Weights of a small mixture-of-experts language model, trained from scratch on English Wikipedia.
Experts: 224 SwiGLU neurons an expert, a sigmoid router.
Training: a variant of SOAP for the experts, 9660 steps.
Below are experts of layer 4 (counted from 0) of a mixture-of-experts language model. Rows are named router (the router's row for the expert), gate (a neuron's input weights, with its number), up (a neuron's input weights, with its number) and show model dimensions 0-127. Each number is 500 + 50 x the weight over its row's rms, rounded and kept within 0 to 999. Numbers have three digits each.
After each expert's rows: a language model's description of what the expert responds to. This comes from a sample of Wikipedia text that the model never trained on.

# expert 21
router:563578522560517526361522572524438442435449514582427544528493510454437555512562560480474542454586522515486587564566539459479455461532541562512577461436501479444516527476548525522454521541454543548505399497474525451461450441514505491533549506585535561469465415408455576472600498448481458518541548562550477476628509469509626488463448449593531479476522548456481468527567507529546513560486
gate1:574538591494464485482491480461496494435454456583500539570612486369497561425492545619557561562500449451474475490529501462494500450447497481517491398505604520496436535375535523539589526499493499484506464529415525497450411478499488480493617462533491538490451499510519552437457525525447510491495598410448456560536423584526519453440461451584506540541551536547512539545503423516564434455485
up1:451457422486552574521492437459434601590521550473542534410396531547468449587505424520439500447516519517511465459512510582549457430495553493509475571549441493553474487665482478446479505537423463536500482476581438494552589482483442470510385511492504466538552578553507420457502473524526556546535442498495521458509501420414509454578481464461517549487429530417496425490499548513528610530522
What it handles: The articles a and an, plus any, another, every, and single capital initials opening names, e.g. an angry, a new, M.

# expert 30
router:542455470498538528458496588546397463501437487509447459460459549546464582494593476489503563453488499497614557555559484531471458484493529566546584479507527564440573515445532582502496426498452511501453434445472525457445399535552450506546480470588499532492469438452551507474579526423476453512576480528474515517576597497445558437432439460495557477444490485483541427596541404580612459502572
gate1:499484461406473511493641535513448492496493534480456528499459550496529457487576462453554494462544424479476453491394445547505493417486558562519571503486493403480484395507494475413463548416471534590526496511500508455486506519474520557527564459481435505492505529521563485527562524449556467510546530540522651472536472425433545551444470457492367433496405531472486437550545444557507551584624
up1:491438521581537579572410504542457465470483528481497472526510473464404468432488504566475486480455588481622481487648562505475576537459399546580501442510505573462513582526620506500579465516468512443480463464581461545425480458590550431483509544504478490500489525467547547487440441528503524491520542424444406565515551566538554453520514540476551561494598461450452462470459504472422525439488
What it handles: Standalone space tokens before years or day numbers, and month names, in dates like September 28, 1991 or born 1966.

# expert 27
router:555462506523493552488489544507463497554550399551439470578453533504459528546528568482477495469493408518529525513550524547557484505482547504549545477510502448530564443488581570513446461525480548547418358485380508499457452462543465529536521464531511570489451470381520487382524528491519497510577493511525489435610536476558515404368505486550571424461558512499477437605492516579578466569546
gate2:406423501464436498467555480538487469572459517541457555493465460541490580405511551512525403554531528519515530452487600571470459536528431547523499487599476460621528534561476477507447491471535604541456551467489582529496573452506568439528518498467475543441518568434594593466536544479537570421523512445458516447437511496603554458457563447506521553557525454453494536473588491536448592551565
up2:543462473422458452515499457547502446512541452505507473500428512508432549422523483474475469489541396560480498560457572542446457623475568463457439478542443389479547512555467560498498566502517473475431431552458501475549490555421438565552559470567503492418515492438459517565546518481585512406542519538373428416519626553462504441458536530515584508569566406532497524505528480520471471556462
What it handles: Hyphens, pipes and equals signs opening a new line in infobox lists, tables and headings, e.g. - Born:, - Coordinates:, ==.

# expert 3
router:529506440481543555434490461509405456469514461570418440582521527467442621515548501550448586582538422500515533562516510498546504506511552534560560448427512485506580469417489598448521489590512497471420488374459481537449445464548500464557506476481504490448491501504544559464528524495535491447595587453509464477553590503535554407392521480538527415434502466488520420567470523528593505543557
gate1:496550561553520516388517430512377399451577553534469457547506599525433543577509409505470560466518387479470502484558471539513504429579536532462473485459501488484495496481513544509508457534502512514554549474445378546504416456525471498563491499402432511404583514503568493484591571462535470442541543572502467449457482580472517341532488456412495497526460522557493514509502537526507545460465
up1:530485451581453479479579515515441518516557438575514522495562546595546507539479475399538527418439473473419414509551641515552540522502487469455394456503478447556451498544527489573530523462558466505450422522463473469545407507513467517484430502491518633458592593553434444469553463554575514496542496513590469441485446543525487385485546527473511471558492513516505511609590497469521494485543
What it handles: Inner pieces of Latin-derived words after prefixes like con-, re-, en-, before -ation or -ion, e.g. cess, fect, cept, sequ.

# expert 11
router:541522469471541506453560555511436551463513465561462539488452540496451545500593493536478553478527541440536604555517533525543478482496589558536613469496519539485542495446460609568491483563448549495395399393454483453480429483558471531543511356582471515483549455426521494435544478398488554531531558511470521501560604468505570466437486446504536433467500459491519449579504478558564477580550
gate1:530429569510608453451480471533503510428514516455506557446549490506529461512513446507538575524470549581483485506555480503531491475550542556442511551444444448468455527545413547504376417528536552473454535486446481460458464472562413469489476511412436465422547569496405412454443398507576460538474498536365526572621497472539594506561583505552549463478514464504466458546526521431534506501440
up1:420440472434501436445485437458531477450431448523434574449504512480505487458545482446493522540543514543449521533516494511567464425533490532535454543458395474543527534513375551517469466492461478461449528501467584519537440496582425459477542499431482539418498521450434363397454496445635450519507484571413507532603538451549498556460610542495494452463470470494462449455561543403538527516498
What it handles: The first two digits of a year (19, 20, 18) in dates, e.g. "November 2014", "in 1891", plus some day numbers.

# expert 31
router:543564462476523588493526590507430492523484447567454598459484455445351545506493524557552504460481536486488540556503530474465477471450489535568552520530500546502539496428500553512529481599472537514414507464343519401473432464510492530581515403541503545454501547467530540402538464439466482600511499530501489491525509495500550395501496572594544462537477530526395434586500483542614515523475
gate1:486480502488498484431463361454500573503530488607514553454462452459583495464504448517518462380524533544528445508485548554540508536434605497552494408579499471515585509426486538446541479520470536527468499503508455475502528393518497555325452488502519460430556489517489475453510488416559453556546450471540540510505484458492540477623514396527516491518604582429526533544562570531539508446505
up1:416481450469513578588501475475452488460436482539411439483484465429457535560467603610452428472446471468559469534462487544458520515518527590505519543469499589452428448414552501582531514429443445509477508560495411535524495532508518559442558517503528391543470519562451466546575547497472607506527496436534510504467564437566407473420507451531431496527469494525521533477563451604459539415558
What it handles: Pieces inside foreign proper names, especially after K or in Germanic, Turkic and Japanese names, such as K(air)at, K(aul)ig, Arnold, Hans.

# expert 26
router:585520485485559537403526471560399529504599431513405495477491491496458558491513504605471497518524511498536593518559575468467510488457490567532528584501534539479553465409504515488539458539469613560472451462437466462428502410587415502536564465561494512507475451467540516407588509474483537465534456513459513456547521419498582458427437462435513416451475488500507498494483333538531441480556
gate1:568531507478507552471451535579441486415460515453409468519470557498507504563445505458511515490525493582475451453541593526468565486383551525506561509562513529575535420558610571566456456479471521560378552560434542514550462452501518433505505535596562517555540534552501555512440537434492467533520404532506410566452472540400461506457502441523435518602494550514523488437443496465481437506587
up1:470544565397471517514461487457522556514503466549575494579581493437501475478466460458520455499455508533490499522462504569574405505488494504581579526541437471451530413487597560491416451542539515583507511503446508471509523549394513447394363632462414484483489533554556566601497481549477449553520521533533508480470527468493500537518501546513497472559464416543374412489463499427445452478531
What it handles: Prepositions after verbs and nouns introducing places, times or sources: in, of, at, from, during, throughout, e.g. "buried in Ely Cathedral".

# expert 19
router:544507510484556472481557499534474487491543405543430500565396459562477540489536527527508466467485579428562538539490585554519494393490507515476545497518445511540556538430497609557466405542463559548465441481386501504485326533541499488494500433509535547490483418495488509456513456413496541532495559520532535508591551399459569445436375450522535419454511547542515470536506461594523523491538
gate2:485485450481439524480507478620438591502502505419473493471568541492417636448508558516506513534516562410587509570485623486486489524555545506408513471535520453472511514420478530492464521511554487460517520585393472510469499512463554495557462524414479551470549501456602491512469486529429526510495546450495519460560570442572599504548470488526514462505377423585539534580406541547568456490534
up2:562594532457523406471510485500550485544481491586482483550508489475531485460443408491432514501437520508549480483483413501521518525492519331543454493489532503516554527507604437465572449435494473514506473395453527503466450522532425384500485382516554559548535415516371533456588426405500486560397490503534485470581431494474496472514527514485544478453597465440496486575546492533493513540477
What it handles: Head nouns naming a kind of work, group or role, often after the or an adjective, such as album, band, film, season, politician, States.

# expert 0
router:573525509488583522408492590542389491428480402458435541520506488436466533525558503483453502448549434518486462622475632512470522437502492529518516473501491461521549479514469529516519473537460558484461428413449484509500486414568479522587518450496475545473405500458466555424510484375515466499592514549470550551535529415470607405432503505496575438468533481546522465603473434456541493555501
gate0:604455534533528575394476584516513497434485486572469507485500467565441429487474432451584466512487499490555474560480477531511471521493485455536536459461597436434496477596482558400522434520517524476549410524486485619550580517561508543467595371498518466506578491484426554448523559497474453465494497458424559459466470476430497492484471438424369482521584461480524529506511532583465434554511
up0:594449498494541505396484591481498504440553495599439480529525435578489447467477449491576475526500491482559527543485514484539460525453485440510500487484557397441521463557490575380530435513478533469575413498522497597560603515532504511491604362539518460510605489489431526454527528482461459466495474475413523459445480457467443530513471416407354494541553479457497511526490522575464476491495
What it handles: Pipe characters dividing cells inside wiki tables, especially after numbers or names in discographies and results, e.g. 1 | 2.

# expert 18
router:545473481562521568458539489516423458448449413535421457555465479489382530440513486559537521485511462472407520530585532455534509410437524557538581487479517531476542428430520530593494449570412525433464470487400515474528434450557524492585553464564537487520507534504491518498547472489521452507597521475545453481598510441541612514397478510561493469465522468518522504643571474496602474542550
gate0:531480559482422571524492470585494416435441493533427470483422454446454552560455511445506567521538495478423470521554530512510556475443458388455483414503510503425532496440572459436441444507529482434454528475421568512633528520525573554445469583447470505552444367506540561431498467455584543549445520472511509469533472561423508510526496503516526447447488493471527526420527451529503468587379
up0:490583509478446505448503468504435470599480462521529517562472439557571547518455507381437432529582495571485464471494541480494419489471411453487560482506580527466568443464456524495534502509489475510448558570494528498455474569519582582493550606599472520414388528440515501510536650513592472516496463455460544487449440468630465475577503455466457541542444468424558475497496500491506473432497
What it handles: Inner and final pieces of Spanish, Portuguese and Slavic personal and place names, often accented, e.g. Buenos, Fabrício, Pizarro, Santos.

# expert 28
router:590592467531549517386524496537421398479462457533431491457441502499393491543532500503476463511492455489568637539518574454517513533496472530552509487524550501464528499466513525485484471476421538560457443453453462467444353434527470537538557490467507531458438483480581519375533561411519478451510493516479475474605569432455638505465465490565545458483484488543510421512501515569525430556536
gate1:371483439534451511474525527500418492495507466534489464512426502483584446494485554422493460527454444339506514409569621514446457456518589519473524491547502510514598507521514514452489486538554502458556506509448484477547618442499490490510545516573555500427487486474582512448663467470491433441442535504547597435494460483546541567460478489515451558519420499474477576431440546520501554531515
up1:407510443474562484498451570438421533366546475496483543494461539532458554478545577422491487497546528453430476466449550547450502557553453559481530526434564498464549434488549463477508504528426547460553566480525570496423591462560516502497539510507514512420532539549553402401527480536516469544458385559523576589455527455540489537463426492609434558560430456448507559472457551542465563541497
What it handles: Main verbs after to, was or a pronoun in narrative and biography, such as began, died, appointed, track, met, performed.

# expert 5
router:512557501504468551470501477519476479480468473535467497527495446459500597479497530533522436489515434500483515656520549550589443492477530509511582422493473508461543425495505602498446416547490524567405434429380459534444411516546443501500589473553495563523451443430482505462538527517523567540584538518578549522602525456517566410451486472497532416479483479501573465587482489511536455634560
gate1:659541453531487509517470431530487560610507554470439503395503496451593467618544529572442499500485515593458558591530541518519494459522486416520568477538441556444492500467491540476475402550458561554467526589558481462554388494550467478475577406489459447504459463595398491501514515477466505464387545578498510506573492450514501499420486528498554448452473534494484545514543488492512547471493
up1:397519494451452516457486567468440459512532521452452559588540465566478507407478463556507594542509578556454519490468494487432375590486521522442430420464479464472500444558520500530459516559486450457478487390483467523440533624494510557485516561596509535481570516531463487489504504548589470427479463491514436534581521545405444488647515508489463419497552498482489483551562519458463482609538
What it handles: En dashes in number ranges and scores (2003–2006, 6–3), and word pieces right after a hyphen in compounds, e.g. full-length, nineteen-foot.

# expert 9
router:471474552536554513421525567490494464493448467530458551500452454435370607477452550589548492504532482477557527553528545474533464402474465605504540499476505481486580542472479544551510486542484500474458508472308533537489442403538545507561537497496520479488444485458561540433548512368524441579575493529481483463564466481487596445482540499534605485484497514543415383535527511502545513541488
gate1:468430529456445487390425599464472461524606362518468458473467480510422472534463511486497440483523531467539479513539552558456456507472543467388522533444443458522497545541493503591478554404497565487362444496496430550486541527472498496461502488556523525489418500517486550475525485478468399499478484558483527563476535510383492494403508554592531634474441498466398426463464482522497516471446
up1:516478541611550589528408578553554510579497567557555505523571568540549477521468479425504518433512460497517484522421398502505500550469527570630482461455617560514467463472466444512563439453430475505533470556511529445482465501593579543464477437496468462494519484507448596508442501435541511390532499438504481474490427512510511501563514428450569445451478467518480603577410528435504527452523
What it handles: Second word pieces after an initial capital, mostly M, H or V, in names and terms, e.g. M-idd-lesbrough, Hom-o, M-ub-arak.

# expert 16
router:527498486524484483445503526543484477507488460480515542491472517404441642577541582481562461521536477537486559589556570469485469456478521484442524468500519508515591438476571509479491466561494525479410452431427506553410420482560501549603502443525464504432498496468526534372516518410445540518567506480477464461550525464505527485506500541576570367462461443573443444593517481519564497590618
gate1:499453534502452461432477509535366604455462513526518579504519482534402480543474473486554452564495484564429480491442511446516515459409599465518449471404498583463479562563547539384552488550477481513482449503490516469497507508524448489536449455483501384464545532477486504541525546485509535432478431485468672562549540416475561449454433500504565500580523533545541534559497393447454438544464
up1:567495526396600436509517410547457532496527464444544511468508520487447479498393427534503535499507458492460449525477464417455546516502537562532493519520517601489443498525540472403428482620463493632421492515401520499538521547573581483500445544460554513502543468482492565550425498564457464458459568535486476453517538537536452494531564378474459454430497460466383539474514482591499513425579
What it handles: Middle or ending pieces of common English words after an opening consonant cluster, such as st(ew)ardship, wr(ink)led, h(urd)les, br(ack)et; also wood, roof.

# expert 4
router:488540518471446528450471495545402516411491427534402506520458460457480575483472464441580456500503433506544493600506553510515527506466503507516643500456551462526554423479530559564486481548487494555475453492445465476491379470483536471525468469507490531450429522540550606411511479399495554427553561495562447479591508418498544463536541484529542465414538487548367408487487445552583542555530
gate1:516491483564412485457551517535495498512507492547529409507525488545521483455473500405485507496628482567547518579529565494394495543505524513603560487521468565504554517433487518509553572620550425531574613536464493509540474503482471540507503457424562516448544468580516499529445427475506445487538530487563452547598444544449499474516530413506509528556498452367508422447489558390475573425567
up1:520563430522536556499491424444545484475391520583571523577464512562487497531444476482438506596470475491524492548567458467499471535450378540372490522511443497444512453404491489517475499555515347513499468409479554589489508376530434529500533495553452515559491515554535468551470504507496438609511435472524534385491430487463414469468539431455437517528511528483463475526476455464528511596489
What it handles: Column and field labels in tables and infoboxes, usually after pipes or dashes, such as Votes, %, Candidate, Date, Team, Goals.